config = dict(
    norm_place='pre',
    positions='rope',
    init_std_qkv=0.0201,
    optimizer='muon',
    lr_head=0.0045,
    doc_mask=False,
)
Below are experts of layer 5 (counted from 0) of a mixture-of-experts language model. Rows are named router (the router's row for the expert), down (a neuron's output weights, with its number) and show model dimensions 0-127. Each number is 128 + 32 x the weight over its row's rms, rounded and kept within 0 to 255. Numbers have three digits each.
After each expert's rows: a language model's description of what the expert responds to. This comes from a sample of Wikipedia text that the model never trained on.

# expert 28
router:165142135124135168169162143091091177140122148094120089091172151123116094098162139119102160174071043095151184135158102093146107138142130090134113143130113104103149114124127173134135136172158095141112121148049144138157144078072117145133092095144096099112120068129136130136105104175139162133082153188089170132149126125147156111117080174119169135179151130126126153097167088095160109116138
down0:163058111098131106138171121176122165120107067127130113091111058104104105141135139182118179106100211179131101104125148123172116162181091161092100132109106082132094153140211139149151143142097067146132088146092099122169099140165125132168126125137082088117165114126090108088168124126080093091096119130127163161135186177186138094128125147145109110113129099144114132131162129118102092091162
down1:098121138163140153165159169121099141111137075110145133093071163104163101131152084169208057112141147176180121076097126148102110136130170096149137124123167148134135101150074165131098124140152156132074127090081153114141081121124129111129155140171138120086170087098134066146134123103157135074182152108105134115168176131112126116139117165138129170083120126111123132173095152201139141138055
down2:082120153100181168093087175109170146172124108069167102147157161104130120164179103105115125107134101134178134085160116109145134079118178093172120110129138136137143153122116144160126104097047148080151135137148078109134147089159139096109118120166144065151107123150142129103150075127067174141112047124139144166091125140093103092142117172166124147200100117089066167175156155106164138129116
down3:173086107174130159160142107164136103097120155143127129117150126117081130143073174153135123177071090088119129124115115154067140124138100148109078128169105163124167091138122100143111108066141116071127080078160098136156135067170193128103119127097097175145170100127108166192159153131167132107156064116083121118162194090143120067165166123145084122137154119174138036123138122121123148141092
down4:110147163128141141210158144120143107065082079149174094166085119176153155107168090144122120049081078125130139133124100200145093108170194123154128098170039110171161104167168131106113187111054135103153131139122125086156146119128145063104156112176194096111117139143111161095102126116147153140083083113125107136116141098121051071094108126149153146139136124086138149136156165179169157122066
down5:146129167093116161130151147106141150150063127096105126173111129197147108096124108139144121076077150156117106107131102169164166096107115139126164161134084155105105112141154106117255137113032124100132181184105102091103087149121148154135053084108159106138129133125104100121129120103110130055085113119120143103106146136103099050124205112092130126078149095114141089088135099102108123075163
down6:132137161141123133114198163191117174133091094129109098109126151103177092164137142091102142095097129148171174126118112100139101145126082058088130102111169128181102160044112119202126134116118137139157193146132113168132139127062169173095086045141073140164125155166147066148103099153148134200171094161151105120093070106147137096097117151156088098122149110163074105115162103137167114096099
down7:147150143159076121102120079151163117133157119214132149147129115109167142130114073115119131177191140142094157136142089150132091146141154198151171109181152138074153113169162097148163089134177088144100094151148106133135159079164154176105128125203162092160103023154139098152088095103054158128169135132131091150143180116161121147119121133098142127138099143099120140125146159145118089097165
down8:179183140084100094118123076116112141070118150110100151129132139147110115084176076138144094117123115074130126211156117155148087141163107180149087159140096069158160185159155127166148126036140157120134144148138148074115184135114127125123075096121146129129147170153147097115181087128088075134168138198150128157174123103133149133111147114143132130142092104193097089155105105127181157117078
down9:192143097181113119110069090143121142102149145150094131131148137109155059161086115147160177098181093100118103167156097070191151129115080147095121182127152117071079153132141142098131091099196172101080097065037104100067121117165121125129103115136166112163119096186084097173139148089135116091193146138101143114100153164120136107068121088152146163144130115143079099137091121138112052160134
down10:122113133113118139124138126113128179133153196124209166130104120164191168113128100184181143124152083118193105108139132085156151094118100131090128086097148127125128166150176164143141104078147098134119098123117113091115145137082143139155098142116106190119129089123113030154159098163109116170091103147124143155121115124120127094131134101113119141107135134136038061100127179104152048118125
down11:087108107165127155127175105126135124127184137096121138119173138116091153140155158097136170127140111191148157114124053129169157077120143167113152138117216069134125224082128131148130043155117143113122234119115138087155105168095147103091134122078137160124097122077131136123114151131119188090141125039098149114091077116115156158166194107174129110113147141122068133117153091144148137115116
Suffix pieces completing words or names after an initial fragment, such as ing, ate, ion, ie, as in Dating, Nate, Zionist, Carolingian.

# expert 5
router:169141193047137123094136151121119117104160127117081118105125153120122171152154099115220181132117131166125106189148154120118114108125141103094091081145124056132176106136107186168115111143147073107102152158116125149120108112074114138068130175161129199111134129140146104129154144116086088130143075191123158065144100077144171139139092117095171110133133153110084106098123148087074088152134
down0:121156060128114127126162144140100110168119128070137152136139127107078165124121100084106155098127094149155131099128125109145086131124138108092145126137186120079087133154139114111112167097124101140109128191141094106126166121141168147137165097126175130128167149115166125139155112159089125151153119209149140145123081112150100149149183122100132095128055148141138116110174088106168119082094
down1:170112144066150108177141137132127166114155110115105075058128164097117127201106091113093141102061079153161175140124135101125183104119161131079144149149168179190150115134181089138141103074171103135112153113204139101138086113140107120073094185174066125124159123141170119182124159147127151110141186108075090148144128128150155092198175174110090161150120101148186113037131153147130157119150
down2:143138142142105177149123125134143132167120169103132107110102078105113221117116172114144138057122146112154118133155192104138127125117136138141117126073095109122179165149103179139107081193146194116068088154145168116122137099132142144062221090092129127117166097082117102172142105126159079138111095149102179092073195071164104171176151171105173126104087134157100121116134159092192145129187
down3:116119135160084115110143105160161101105162055166186171089113139153141098133146118132085120120116140107115192094145142060197100103188178168124103141134147106201138184089119160132146138114120158115131129151136084124199099098125129111122147148141200100106109102137080133089132144159102131084106141091111098132110165088106114131108140109134104093068125117095174125085088044163086131131109
down4:087125179124065193099104109124119148142155141106132179170161142117081119146092108116129071122078157158162191120091199117163184131141132114172126091146125142126113142149023171156109164124101082162126116120132167123171150075134151118131154142084101106159109190113120115137122168121088102121183108135080119165129104155140084100127139134144171096131152108137144183130129133126110149198048
down5:121154132123193145110115085146138177125111176147100155130101088143103093155118072179133134067159102086127104132105147175145121139138118111160099117135086149079142119170102135097101176195117162126113104072109122134119106110143076087172104130081109123189178131100140081155110102181149165081255173102100076157093165133141146149142127067099154130146112090104112168077098124116152122142132
down6:165140158092206097135096153094137108125128179131077111138061071105151119095090146136129109112152165083148092126144104092121122125080126103102133137134181186145072088124110179158126130115167061098153178160154110103199140090159116109130127136186105113160150087157187141117169150143129064178169115141095136147127092143089182147175104119185132144123123146030101160151182113142084107113143
down7:135185095040138159116152135069204190131178148094121088153128116159129107148116108107213151104087121127174144095101122099111163122133098129127092167164119096110108167148200073117168141095160156124051104144121131084120116146113189116069051123145160158148146103173127158102072078147141140193087067094144137117161130181167142118134130117093187104144092152144154113121130123080146103147136
down8:133142125103180130143143071111177033157139100095148080148137119129141117146105157107138125147154100099097148137134119086132134112159029169104102085104083113144097089113190159163110093074107071091121046106122112108178161143136177116150137134086118130148103141158218162134087146073155141128140110129127136142063142149159120137160083172107166098117088135124110159117114145048190130114130
down9:133173147142152149179093158133133025133132106046132093166130142137124128139143127142098107105174157117118089067102157082132094129069136099093069164132119113135109146206127100123127156158180155134128129095154201173181155101146124131137078110135074091125157099096124098102096099173174143115122153190149127143191155137117106157080120129148113061176091142128155119124070143151129164164109
down10:092111121154142179124098137165175081145163079182154116149064108145081109106093145141046132124157100104082166099054076108152088084140150129127182070170108149096135152097138122126073106128069091060103124129091085150098147162114165162104132124187138132121129130168157204138109134117098115122162193060114201099152130211104149092097107095086154140126114155168101118084114128137086136177138
down11:105126141120159124106119163123121133064148158149151094118152108170108104200109170148136076129101226130090110131121132106169089154127118061054149150119073149089163118154097151152081192125125134180093075109103130140104112151137216144148142153130106123096137170050133169098209114056165144095088129177132145091139146089130141132124120160112126119111157134159139158140118075121132156133132
The word record (sports record, historical record, record label) plus except, trade, agreement, and connective in/of/on/and in biographical narrative prose.

# expert 11
router:174094094116125162157135168081158126097107175172154075173115132160092166137108084116189116157185083168138114127094105189118153188062113150083154141144096125105125114118084153156155102125194085166077153074082115150143162130140069137120099165124133163129153077105068106102099186112122065106109141150107148157121119155119102136130095127100151130197131073121135128134176147107102083168140
down0:114151116122116047156162180147195141069139114106128180157170090148133120138127099113151122115135181126154112182150129100156156121122171118106170130139128168133082126099134098078103140131128118117116109078145169169156096126127131194098163068118090158080108106124115171124134175128142057133105095110125119139104065073171140121093131075167068117111162110144065134135173154133194157175187
down1:140177101067097130131100101173132101124127170128159068104148162095080150141096122089158150148146138150123110128196062102175111093114139110132166144087074166129131169146087111128131110132131106110120138140116060176079112166162075181119118128077115155181106122107132112136107137110132151153183138109160126194127180194132152148102130094084092201109137206067119110141122167141089103121099
down2:138140146186147145129163086085103134131107172075114116120079096139128070170096187120136097136117067149129207119143111152088144102131210154085108121079117180108109076179149166118119143131163084129134153150080150160125139139109084099083123142139127076127132173139143156189106117082133174115145084120086127147176089180151111135124111127076133104093109121198145070166151094145124097053082
down3:159107179147147115128164148098111117139117122134085118152124083130143136087158068155166102150093133131134150139093140123158141152083109097089146188109078153157124151106107147116134178124164092206098118101115149177113137163132124050145107109126070211072148110091175150038126164169090119175134142151123160222123178130111136081108145122089114179133162173156161117090178070166068090130138
down4:117123078120075082119128140120105176098026139133133174107148103142113056127109103182072109106110089115117133083156146090102107135101140167106141138109156146144109142078106132171073113139146145111142143102103126101127118129185074132176146167150146120134079180149140110122134085123150099131162123166172124114120112120076094121118178138178091083114182178119150082094125181139141139080169
down5:107134169073108061114146141106088144125139122055128123118133145117121121078073134110102058104171133125153146147101151086122102158072106120183129102132138142130111084064105079137164126141108159125114217156119129128159128162072174178142111120111157155155171123120156098229115185177162150095058142111154133133131082156198148101115128115172102087143150159138113124184130163115145159106233
down6:083147107125179130136167118117163135145172129145128108155107111215099154133146121201130124085208081117130147109111115110138079111098194076104105123066133137159160139115087073152081139148136101170107112147141109121190163117136147140116158117119130092086096126107062090064125159186165203142157083086119181150091102176120127105152126116072159112085114150113118091158148068209093137109142
down7:100136140169105110138104145157144103184124071137105110140168143100135129111176111111128132152103145148087103116088192170104144134122071143090118159113138203114130150146127165138117156138054149120113107105111161174149140134163089089118139126222135129114096099169144085113125069122099078109088038111115161170131142164114137137101084094131105151169147160058144094167110096108149078128139
down8:081134074080107225159107122130141156117109144140089099107103126148060119152069134174108205133142137098166167123081129179142140087103183159179092203147158172145127162096165184152139192113122116092113155134104159172087078090085138122125093159098111099117155093089102134206154160175081130168116114100101091087139130193140113110112160093115105111113166102188117163057095156125120128101097
down9:095184076149129119067118154057056190185097133086144154112097111145106093120152138111140123125141128147115152098161118071079182092108097114145083122143161151101138162162134058122121127115147130129146149145155150087085094093173126109158166146172099134124160124074124146166177144106069109080131132090164126133133107120098234135082145116091131097133112082177222176115104120181130142141101
down10:085151119104147091148161161078129138152158194096102125170132142182126141147081105108150094067134160169098129174123082110137114126140127127149076167153132159207155106132106108157135180085095090132112164105077156178097059097096134129089192130107118158101138112137121123139101105118118167125100128110104153142096113150116085137117140099060055150120116150117125115082099082135195126053127
down11:157079141135184091115126093099148111153062075122150122162132153107100079151092114157103098094134090056102125088143140131161108081141176160185104183139161167112135102146163171212109102145086101102102125162112153168189085176120126111058181077139168085148131124137161161138167156074090092113125118080115103134125177112105124134092161123156126167129102071153110102158138139114130074121163
The See in See also section headings, plus of and first words of proper names like Church, Roman, Catholic, New York.

# expert 38
router:173123142126178184102095199168135160161113156104059134122141129134118118129131155095144125192080178108139132106177133152132106136147123151122082146082113070143130122120183142164145108148159077157086179153063169111148181133126133125167078123197148143107170061104108105131117122144102099124103077098117128153196137129105163163146034129175154121150123075137118185170149129096120139141132
down0:126147232132202110126080109152171191127130138126142086113135097117145150149097121119137157171154132105176149090134178106138120087152115076125082122142123151141122057143196094124078105119212115130123142137123133148154090112090176158135167086078108077180198124193111185133196141125105111161066073127134102102119107167156108109066127147180060142112118101066129181176138133115173117231141
down1:137149095137116201085106140199128110103090084122143109117103129124169168171085126153109118088123125145097134121145170212158061112133154040110119142133077160123102074169150169158114161139162133110115117174148166122121058103142106124106148157100139149144125106137111128152106171117079117132156096113102148135161138179081161100147109187153087156093065127128136135119165109126110075143061
down2:136076100137120119141212078106169111158163134126135100115153164109147129123187152111136096116171157130082159114171111130113144133128109114081156112100182065137088091135161163122066145130190217148139131104108081208112128102113115144150082185109114141130163136160094131126162179117163118095160135126152090133164078158131121203140151121078089150132114203136076196115114099174053163117091
down3:158153145045141077143214158126117105028093107132162140122133131090131100142172164162183094148111102103102091102113069125127092122159085126127087117093125099083155134093164099159110125058126095135146159124177160170097136187125109142133105152176150118107161157157155132118093148124165152081098136075140120052094112112142148138158182092119110164110155090138145127097084142082143189099069
down4:149109158157086091164115139095074091119137155172124107141138146118057128142120126158074122173075113145092132129154134061128186115151065143152121116100126139125097115146099138100102088162107111167150119169126123085151128087103081100146110123045169099129140131047122139101116082140091125147190142082160106121129097181121137125144160138117100100044119130117119139137140141120089151120104
down5:181156213115092071125098119169053074087147136136137090140119076153139148116145150144156120166106125143083130135123096134133131126147096137141061147157135124069139108123137154174126136118146130119099138098136161106099159089101106051123063080139145091116145156138124146143124108152177151102140083128136066121109170153131137111158143082190182159175156109117128121157154095089050106097115
down6:092105117090136167143119170131127137102067117177046179153123136151145108099154143038184104111182113110142167072193079102137148066116072157168118110112164164144168181137124114097125121131084147139104164120137129115132063170052095125095128136153103116129130133154161085111125149136121085145060142114146167139162097159092143122096183099141067113108095149103125075126150128134150155131139
down7:102124194156060129173105130138061088085097116188158141121151141156109083123170170101218106131104155148170075090114117129138116100136055113140145131118171097147129123156041128101171136098164129158067144116085048097133146171077104152123152110127107157152141109119076119145129128159134166174064107153191121169101099123108120124141147167141140144109110098110112087167192099110119100145153
down8:079137160145138118101103115143142157093156094156110099138153128185118164137173086123157143187061065181098180127202094099155161185111209020156149081110122167104210123151087162079127146129075088115110137111149122084174114142138146071143113121148112140133125143145088111158097110135106137200177115183129186107203146115153163061170150114083121153094095171113096079141161179120155128117115
down9:102169154123149116123096155126130122076151161119093096156151074123144100132129156202158108147158151080121143115145145153166110136102114040099190095092112156167123116128131092122086147088149096167117094138153100161166086123195074117110119100119133149146169103083095134114196063151174118118159146061105135141110149148105134118126147165134104175155138132132128163119084135096082107110073
down10:115047089113148210140120115113213156142143155124099103100058124124106084186131186144139181138166115106120108137135120107154121094110167135088108097120080171108118109134136172126126182145094129141136125138110151130137078161079095087102160129073197148096117142063106142107152168060125102116122108151141149094109182072131089187065116134103137159181144147081122136158148058094112137156135
down11:130134132091115105164132104085190075220082100162184166159116116095091104166144099133205102157131126103117097090126087120101150161145074132120142089141177164150133111109135110169122179101114121097131112095121103120155119162156126108107152083150105186112161121140105140172135108157087091124184104102136085164132153128181116138106181166092164120185101071117079163086128152122102080140127
Word-final suffix pieces completing words in prose, such as -itation, -ited, -ction, -ible, -ually, -ature.

# expert 32
router:139131183067120136159169180135167098115066114137132126163113140101157183092081102068162143164127187161142157141177147093161189128114124144110166078165058067106114106118112144145159151168191077099117115124150155122124177189102104159101060077109131179092117125098114163128111145114044091085091081139118117137185103101073113155111111090171153121135149088090144122126163118105122148180110
down0:160128132100038085148121158129130165141056157066103095140120159143117128121126107147114101174108116181146143075150119130085161186079087117199128109157163165178109161137122089178104134127126191146138136161121071143143103123148099185083102112153117152178163084157129170166047139141109131125152139106139069130125158133120156096113065114160143134119107160104091130138134131096189074099115
down1:159162186138052120099126152073120127162160083127135114216180043123160086142172170080133142134192112121149116105164068143082109163188165087178126129151092150105132175092089132092154095150111128113110151085142126143149076143172152170197098101127090145163153146152122199120156129156156129151093170084132128106181147156170121168110120179084130106140091151172119158162098131119151149137089
down2:137090128153139106159135083107091036102109133157106115133148156129161165145121148133089092153126191135159133084115096166140175116124178123150104115117071171100125121164084109118100107165108113160067187155107119113162061137139037085080099142168102167099100097122187111099161113095127117109157100127104110150154121185104130073147181148120127120171142136126116124158068123097111134159110
down3:177144103136092108173149157156132143099072134102157129094168161137147073097113150231141125154133083144136130111141131133081095140170047078140169175071143148148078117131130129172137174149123083166080167148120137119088195150154173105150105111161105124128111099073130054085134092164080123111146092123112177168167094103113132081068164119113131188193133203107086105147134097206137129103114
down4:136185129087126127163190084164169063072142086149179091109150117097107131067171102117122179076119170122083101085119123165101158119081133102154162086202126145174113091106124087142165111160133148161136126095111071096105108159046111133144089122140137137130095121143132170101109107117161176109086102126153062188145058099106135151116114155124103159113152118143110078084106116176126147127148
down5:197129139102095169117171105128137163105140119140124167162115144135081092169129088154074101022133115095160159137150152128084117099118091105134128165172141091166125129126092165045102125158130162130133125133142129146103128138163063099128127124129162177112148136110015143141132171162122123130011151135101119086154112167090128178117168164136136106181151181166167134098087141131180099125100
down6:095075162133054085151187109122138069132098158176119153089111143132074140086147152075110128154131054125057079117154147115078115081057106092130100162083133168108159125184135097149112139129170108101128174139103109155118110109110137109069121127135116102124123122068173128105148149174170193167100166121160137094132194075146116158134124137134119155129141139122142066117129086116192130134127
down7:138089101107115103175129107129213111090133143156144119115120134141099121177093162140116134129155163115111068116160196152135102145183111127148109126111169093070127141111115081218100148158116127111126096159162146136147149113169092152121072111040115136172156149071144111122137105103159054156165132109103100133128126139137139139136121170132109139140096131117116160110133145145085172169117
down8:085129156109131128155140119074114139127065122137141141146105097131106109070157073100138138100077113110171135135110099145123135067118115126120140144104145100167104112117106090171082099142137098120088085112114087122163111152126149082111090096196070162126148125196142095119199131150054113063153155141109139106063117141170097142154140160120100141116142149198153134111078121179081141112131
down9:153069085121106146036109141120100137034111154218136105105103089097114120187150127164104096140193182138107134149139101180153078137169182129063135162103124110105149111206139145171090125141135106129097100145193107147120162111161179123169150147176084164124222092158163164159148142115063129137144081087140143074110067134172105147185114103121109196135121185098109115164133133112175122064088
down10:095112183157093143148118138140148092130127120108130156077139122107137084127102073155090145131149127112090118130165100124120102179109086109118138129103101119110114121092128109119114139099132148087107069130111090128146170099182123163115064075144026158198126128114110084172144129130108101109154157158134163172154147169097114124165117139064077131109197127117156166127101098116098076098113
down11:154147156125236153082133136142110097085069128080134141106133167086087203075147183095108169140085148200112125094161107126087106137131150154139122130122069157107106106150120188123115156077119172122086143109097144104165113077105136117126111176118130120142176176143108149110160171134167133126101113105127178106095122083156171153147103173097114106069090142149099167154118100055180121121094
Table header cells and infobox labels like Ref., Binomial name, Succeeded by, plus pipes and line breaks ending rows in tables and lists.

# expert 21
router:107075076140189153120158091175150118113110094121115109111113099146146199088098117127115120129118172113173083156113136143149082153137201090127129108135098118138112152112081183095112117080121166104126136099079106135153105116087118126129135083129155119165140125117127083152150151074166163054069097119130080124069147147164128196077135174165141118142151192138082112154109148085108150195158
down0:109057151149096113145172151125081125114168166167107123137136142116148140166134112133097104135150132156074123120136128111171137135075069146144147101184168046091077072169123109125180113123174147107109173114112068093143088058141145175128130166149098116083086076161133104130122106157207100157134163131068117116162156167098118128156108089105071107076142101161095124081133139109105143172166
down1:169142137110125136159139105136149143142130116098101157114124155156141152084141089082070127143057120131142168098098099205135139112147130099156125139116127132109050169095114129121090128084143123120104189106112105126175128097095093089146125084126131121109163103128239114113110147122094110159122168053115122114130158111159111123105075124090081137157163168102137152194122138078157121151091
down2:181120106140138133089088115101170144131103103157079128165148103158166133166150118071206165108127145180115127064096162198145128162134141144080073151113173089109110126138124125148158178144108049121128179103173093149182139141133059164141126113094125166089165096101190120123115093157114105120099111156169147130195143122142100099151134177093167140123118167113082156118131052082165066144140
down3:157082105126139117090164177079165161111160164110130170110157117138132148130143149175132118126136093140198116175177134094124084144135102146097164159140114122143134123131134160185153121134143096129177086138132152091115150182139081155196077104154148180147163191112089119200136155131151132080188142127109118130059142156189137063073190127116120116131162173124046098104118108162119112166204
down4:196178149134130105155148081120136062128148064154143120122155114098171112126105108102089058126129128103192170158078137102088083183114118145135149137147104129143127056065107111139110092144128144176118141067125105150204151147175086099165163097163140138151118129121145128097129189132163112136062131143132138140109127125114103146105090071090132124140119140021224143159156112165146165027179
down5:062131137113163055100169153120126120081122171064091155139113125114161133127132087189140129127140110112092153119119131132099154093148118129121155098079154124162137172110113072122190102094141064102111102080146201072170116149118149211094159140137179156109118166152171153081106089155124142096137114131137131129118124131114147097164121134111135103095104124134083129124149129148146147133154
down6:112061195089157122145151100114146105137124143072114130116182130153167185132118094119108153114109102135130093184154184103081105152211193132121178165164141160163103116131141113158170113124146124086139101091160191102095135165131122117133075060118139123141160159134124162127140133144110118069122155162124142132162091161206166135149177128168170101162106139127134143103135165139151144166161
down7:129090163125136179150108087142115119134121095130150134102138098142174145039102096051132154113086177115142109152117110173092129127160093149096088109153108149133088122108067161078102081069033137103140097148100158085109152128163158108171111112129089113151152100123130112126150176097121126128107132106105145147110103187132103163090123181117138130136171121130100131208093146128126138100145
down8:167116078166137141081115121112142125153138147127029093107128148105120120117159169155142137113127097130068108103154117120093188106127104120074142199115157146148102103201169086117111140129093052105136083113136123098113170130109136133142116137102175111171129134099105133107164133100149097177166146079240123126066091044068160092154113114176203100151083128115132117100141093137116069150072
down9:134086126110153116099108119141098074103110102101169120097131120134105113121137105073145113116137128116081180146201098098226117090093149087124135132142132126148131124146176117115080136057175103143063080100145109097181132160102143153140164103177107111127078150114114107119130130070156183107112099168147141134144122135119191118069124164166222129082162159138167156140106120137108109161114
down10:169104170125122115138174161059158173137101118195125119102033126128097141154138121120095162113128131180136130096128108191131096121152106071176157132133142141073124082164126129136171086115106118055123135110067072118093171096126145140101122082119147131088108090165162117118080080183146129138110183118172105082116127139118155122121103128156089055128059139076144150107051121142127118170175
down11:160115151109124087166092127086166101110082093189184125148175119074156134103097102132087146187131144116133108082082147134106082165160096145136194078204168144131126143159143130108142156100124119190104155141087095143076111144197123162118114074153116141085107112161143176102129111116098136104174166114109144152090126051129126131097129108143072094108144161114164107120091166109149146173158
Finite forms of be, have and modals right after a subject, such as was born, has been, is, would, can.

# expert 62
router:151115214107166186153140151154116111114161165146057135119113134169156107163151146107171123200111114153161127152148099138140106141060151149090143082103134079144156143173101149083141121140129118096077154109154118115151160115081114137135129140141110157118130096123114104077117121138094070100124110215134091095193146068154044136115076113067142146127140084083108091155139157086109054148103
down0:125092131145069075082148090130132176109168111098073151123144184143142079123119143136125139104137089126104132149038141099150069123126109139157151182128090125156131098131062140156175096051103108081085163105181111115092116107085119098165144169130128142125090144168082052154155107144150169095122179114152133132141159146117109126104089137192079117163120120101171066182207097134136054125179
down1:092164085121165098098097133134176107105100141089139104082175133094097119065129119168154150069135147140135104172140146126114056181167184123087166111107120175178147121035113143180168160091106117149164187131151192144124104159093120101115164124169142117082134105126168084182109140142135153097071097184129114124096062195143132104147146164124140103117104160141084136118135097145133127144142
down2:138159170121141208180094123094075110168128070104107141146139151135125117082150085158123191148104145144160156099171096135158095142080134123167092123188125119110130133187177177140104137137118111140127117124116140071110131109171124142164079114141125105173095148142151157167129108108171147172054096140131147195125162189164145073168098152055155081128103104164135113156160124107140124114083
down3:123121129122124184135126115144093130113134130136175093128137139075150145164124133140139104119061144130164111111128122088139134111151135126132152120145162098113115113144065169092157150120163060162091140160097171134113079111145142079098181114126127145175143157141103133068120075117118189147138157185135170142146118095123165153182106128133165165140163184149175102113091130111098132069098
down4:092172066118182158141144102155138138162148137120156148108097175092130140201115111139095156116096142130060094123183153139128104120142205143082069145101132118103158109131170198091103081128156155168170046113024098106090184150124105090140160090134137160131091132127131085113074133126146129172123097131100146054144158092139121111188071182131118166170095122100141147106103085130114095158131
down5:104107135078102157064137138124138093140058075136179148154085082098187094134107143158080104074123143144140095128161124159153079178123147163106123190116120168131143098099153142083096122111142157159094057143104126065092092102124149091125120124162121126133116027054127176138122122131147102151134110045143145182138158097201138117099116130098059164107133143129164208128082169122147122115108
down6:181147081094138118136138208185123104135156156120108107120116139134158130129136129105155179129146097111145131145149097127190149137163141136062161139100154116168093090142118127140170078125131135149061138110123131133172133117138200130118105142115111147136184159147135142126089117073072088149102110147106115105069137095121106153103138148148204141178100157132122203167139146104119119134129
down7:177169117122127152133090106118125128160169178127131104092074123142116160116108053149116137092145148101119124166133158183129148137132108138125166162132163134097088067134158200144158100142173106156068126152086155093143116104130129098132163078158156056137081126069135137071157139109144084115126114189087120109113100098142149164091130115109132173131148172089166129142166141140142156158149
down8:102145089134165101131106139102104138165133143118103147172118099104163144081178069192105100163126136098132110071112034137164159147101075090164116142114116107114087052065101161175132131162090113130159101126099119129152156087132084125093198138167137136126148112205085102173128099066092087182111105145162147145142120151131157131116032148163127092114133140158143097156162143111125108122144
down9:123136151104104141177164148117068135087087092077107125140108113185078150133126139184076093129160133163163165134142101153116080142114124121107130154140065118141075126152118111093055157076077127144124123158145118088123175140076065091148154156131161093145124091182126075159147121129145199156140115151117105167098162136086140134069071132092186164100122115107145144125164106139160111105140
down10:080123137104188142092062157164091186141169105152141106152072156147152123184158192110103165210154130135103155111150102146143094143100185052141099138120092133146140133124123140136154125085119154196121180115094159138130154125079184114176146114107083102142088121064146144111156074072151174085097108149106132104096116167133149106123074149096089106055130112105091112158110084099101128099209
down11:127102134115146141102118134134126093134124097146082081145125110075098165143044114158110105140148115081170129128113124120155076132102095153110191108154125177171131132152120101139102106128200069167098134051149130126134134205150095169143130055167124111134150110099127118212087103147161143127160127143192121134147125164128151152190176144122162157137121088162114202057100146127212175211146
Second pieces of ordinary words split after a single consonant, e.g. l+ose, g+one, l+oyal, rel+atives, mostly in narrative prose.

# expert 31
router:119116133114131120115127187158168117092118089176130101101082148139191116130095088095185175121123179092167120134137166140104119087149140209168124133112090139090132077154156099089166099156122131165081116123122062140125131123119097126063131044155094193069145056157131145179060153079082098157074114107147140077152087080084121167114136154162111125093113128109131117131103129158137122151138
down0:142130151120161087110072141142153113146133149174107160163152114166135067149116117111131170111134121084143128123168128102169130150118105153111114166146125126153162133167114154155119122147147158129117117164146154223147152136196141128113149123223071142065149103165065170105148088159089069121098134114132127091143108108167130129090121097127113101175141167137134164171079100129153151170179
down1:090108154174113068122111126136101130147098127123118141095157059131115166102156104121123121152118132168121118114130160102115144119132094135111134120100179094122070151132130132121153087107121143155109120148122141233118137132201094132157091172104127181145164100074113170084162111115085179075120140188125116142153117165103135125130128140113118162142125132222140128153140135113098163107177
down2:142149162126103154158080165108109166103165095124072162129181115110097078084147139116131147141117146121092136145110133102169171135124070179155115093087138160170158141122168146063193125106134167131145181163128145113141177219130178131094142156095130088087053123155183106154120122136102077134183121057098142112120119153128175084128098190170128101133089041112083038122119099123122142113135
down3:107130079077158211122182102153152175167180156102128054168096117162102119151098124074134155063131178103131125164193109135089108071130121118146123138050147206140162130121128164109138188118164076089104102138150166099090100150139178192148159098138113178122117133101046096145069155123157088147122147147154094129131098150133124097100106123104206090142132170159120151173112158038104096119171
down4:071138122155104086143153062149111101125122072117114094159120073130104058094146167092113137140110126117117168109199062116123148170154104124126108100127142134167098150060120143068093152066114126122113147136092218115141196151094126065096126128123140106109111136152136113106142126170121138118096142121094139178081080154162172030143143081097145095140118086136109183112089151095135137143106
down5:178145139123161119110106127167131116148164198109156149138101137078115167195159165192105031145121163122149105135203147150163122134122103120122102058144098177114138122104118164087114109142129075128167059144102153117085128139123158079147160077157127123127204170108088130181119129144143125096140123176111000146111137151084121158161081106078107156167139092147128156145125119131135092105150
down6:120131117133162077134126191144134102178066127170134127147063116228145146132107113105133130168187170133167162171093128138148170152152189108140068124091113108139089077174073099133118136143193126126112076127121086151082161093143117089067126132207147163148097146134136101078151178077115084134115135120175115097118115169095145102130151066082142114138174162105120131184104181122107178117138
down7:099177112092129127117151156147112108180125075149127175123052163113091134115170148142203189141092116196167127186060096150196116114110122161092146110116161158113104112117079106142117098104071092128095056122130124122078169149148181134122161163115177079123129153116123121098160122163121076192150134136104210092108194128112163096131133158154092209157129100124078096096115128100078085134125
down8:152043125111064091102166082089103095091128082173092138095183149132120178097086092154072142180115080138115089131111092181171116227093089135148176113099107139124086134140077095135057087126111104163158188093126133084098116129109096188155158098135109155073138136161134122087113112138133095101166118188104074139151114118167082092117110166083165145122101087112181129186170147162136130054141
down9:105138090114171181115160120095177138093151093108161120089138167146127161188090126129127097081134060138157090151127154053130106098137089119131152097163138102157126125107143065118134132143128108156050125139118142119123114108154116200099082095126146149166142091063115112099151106105102158088148148141140115138133123095161149099145129095147196137092099156170121141134086121133158151096206
down10:100117117109147138128152106168131152150130122111136128097142112067165168119097121173095111140121147117161167079031175130164082077129106118054102122032120150123099136131076097086127067144082184114206096122088151132134118144116149118125113045177157122106163110115135151093144191101136135161136147104149153186171123099095175156121161121122097166134145115120120174113068098148116240142145
down11:160103158094169214140092135153160111062087079102083098102161160117107177159113109078119098101128099131124134168144087176083113095102136147104145128130090143102152135111123140151131129175113125104135115115146174094157140183195167124112112136142122142147168092170170148151133104114100112092154217142077147142121133047148159155121160120138124101146088182139109127115128204111155150118132
Sports competition words like League, Division, Cup, club, squad, tournament, mostly in football articles and table cells.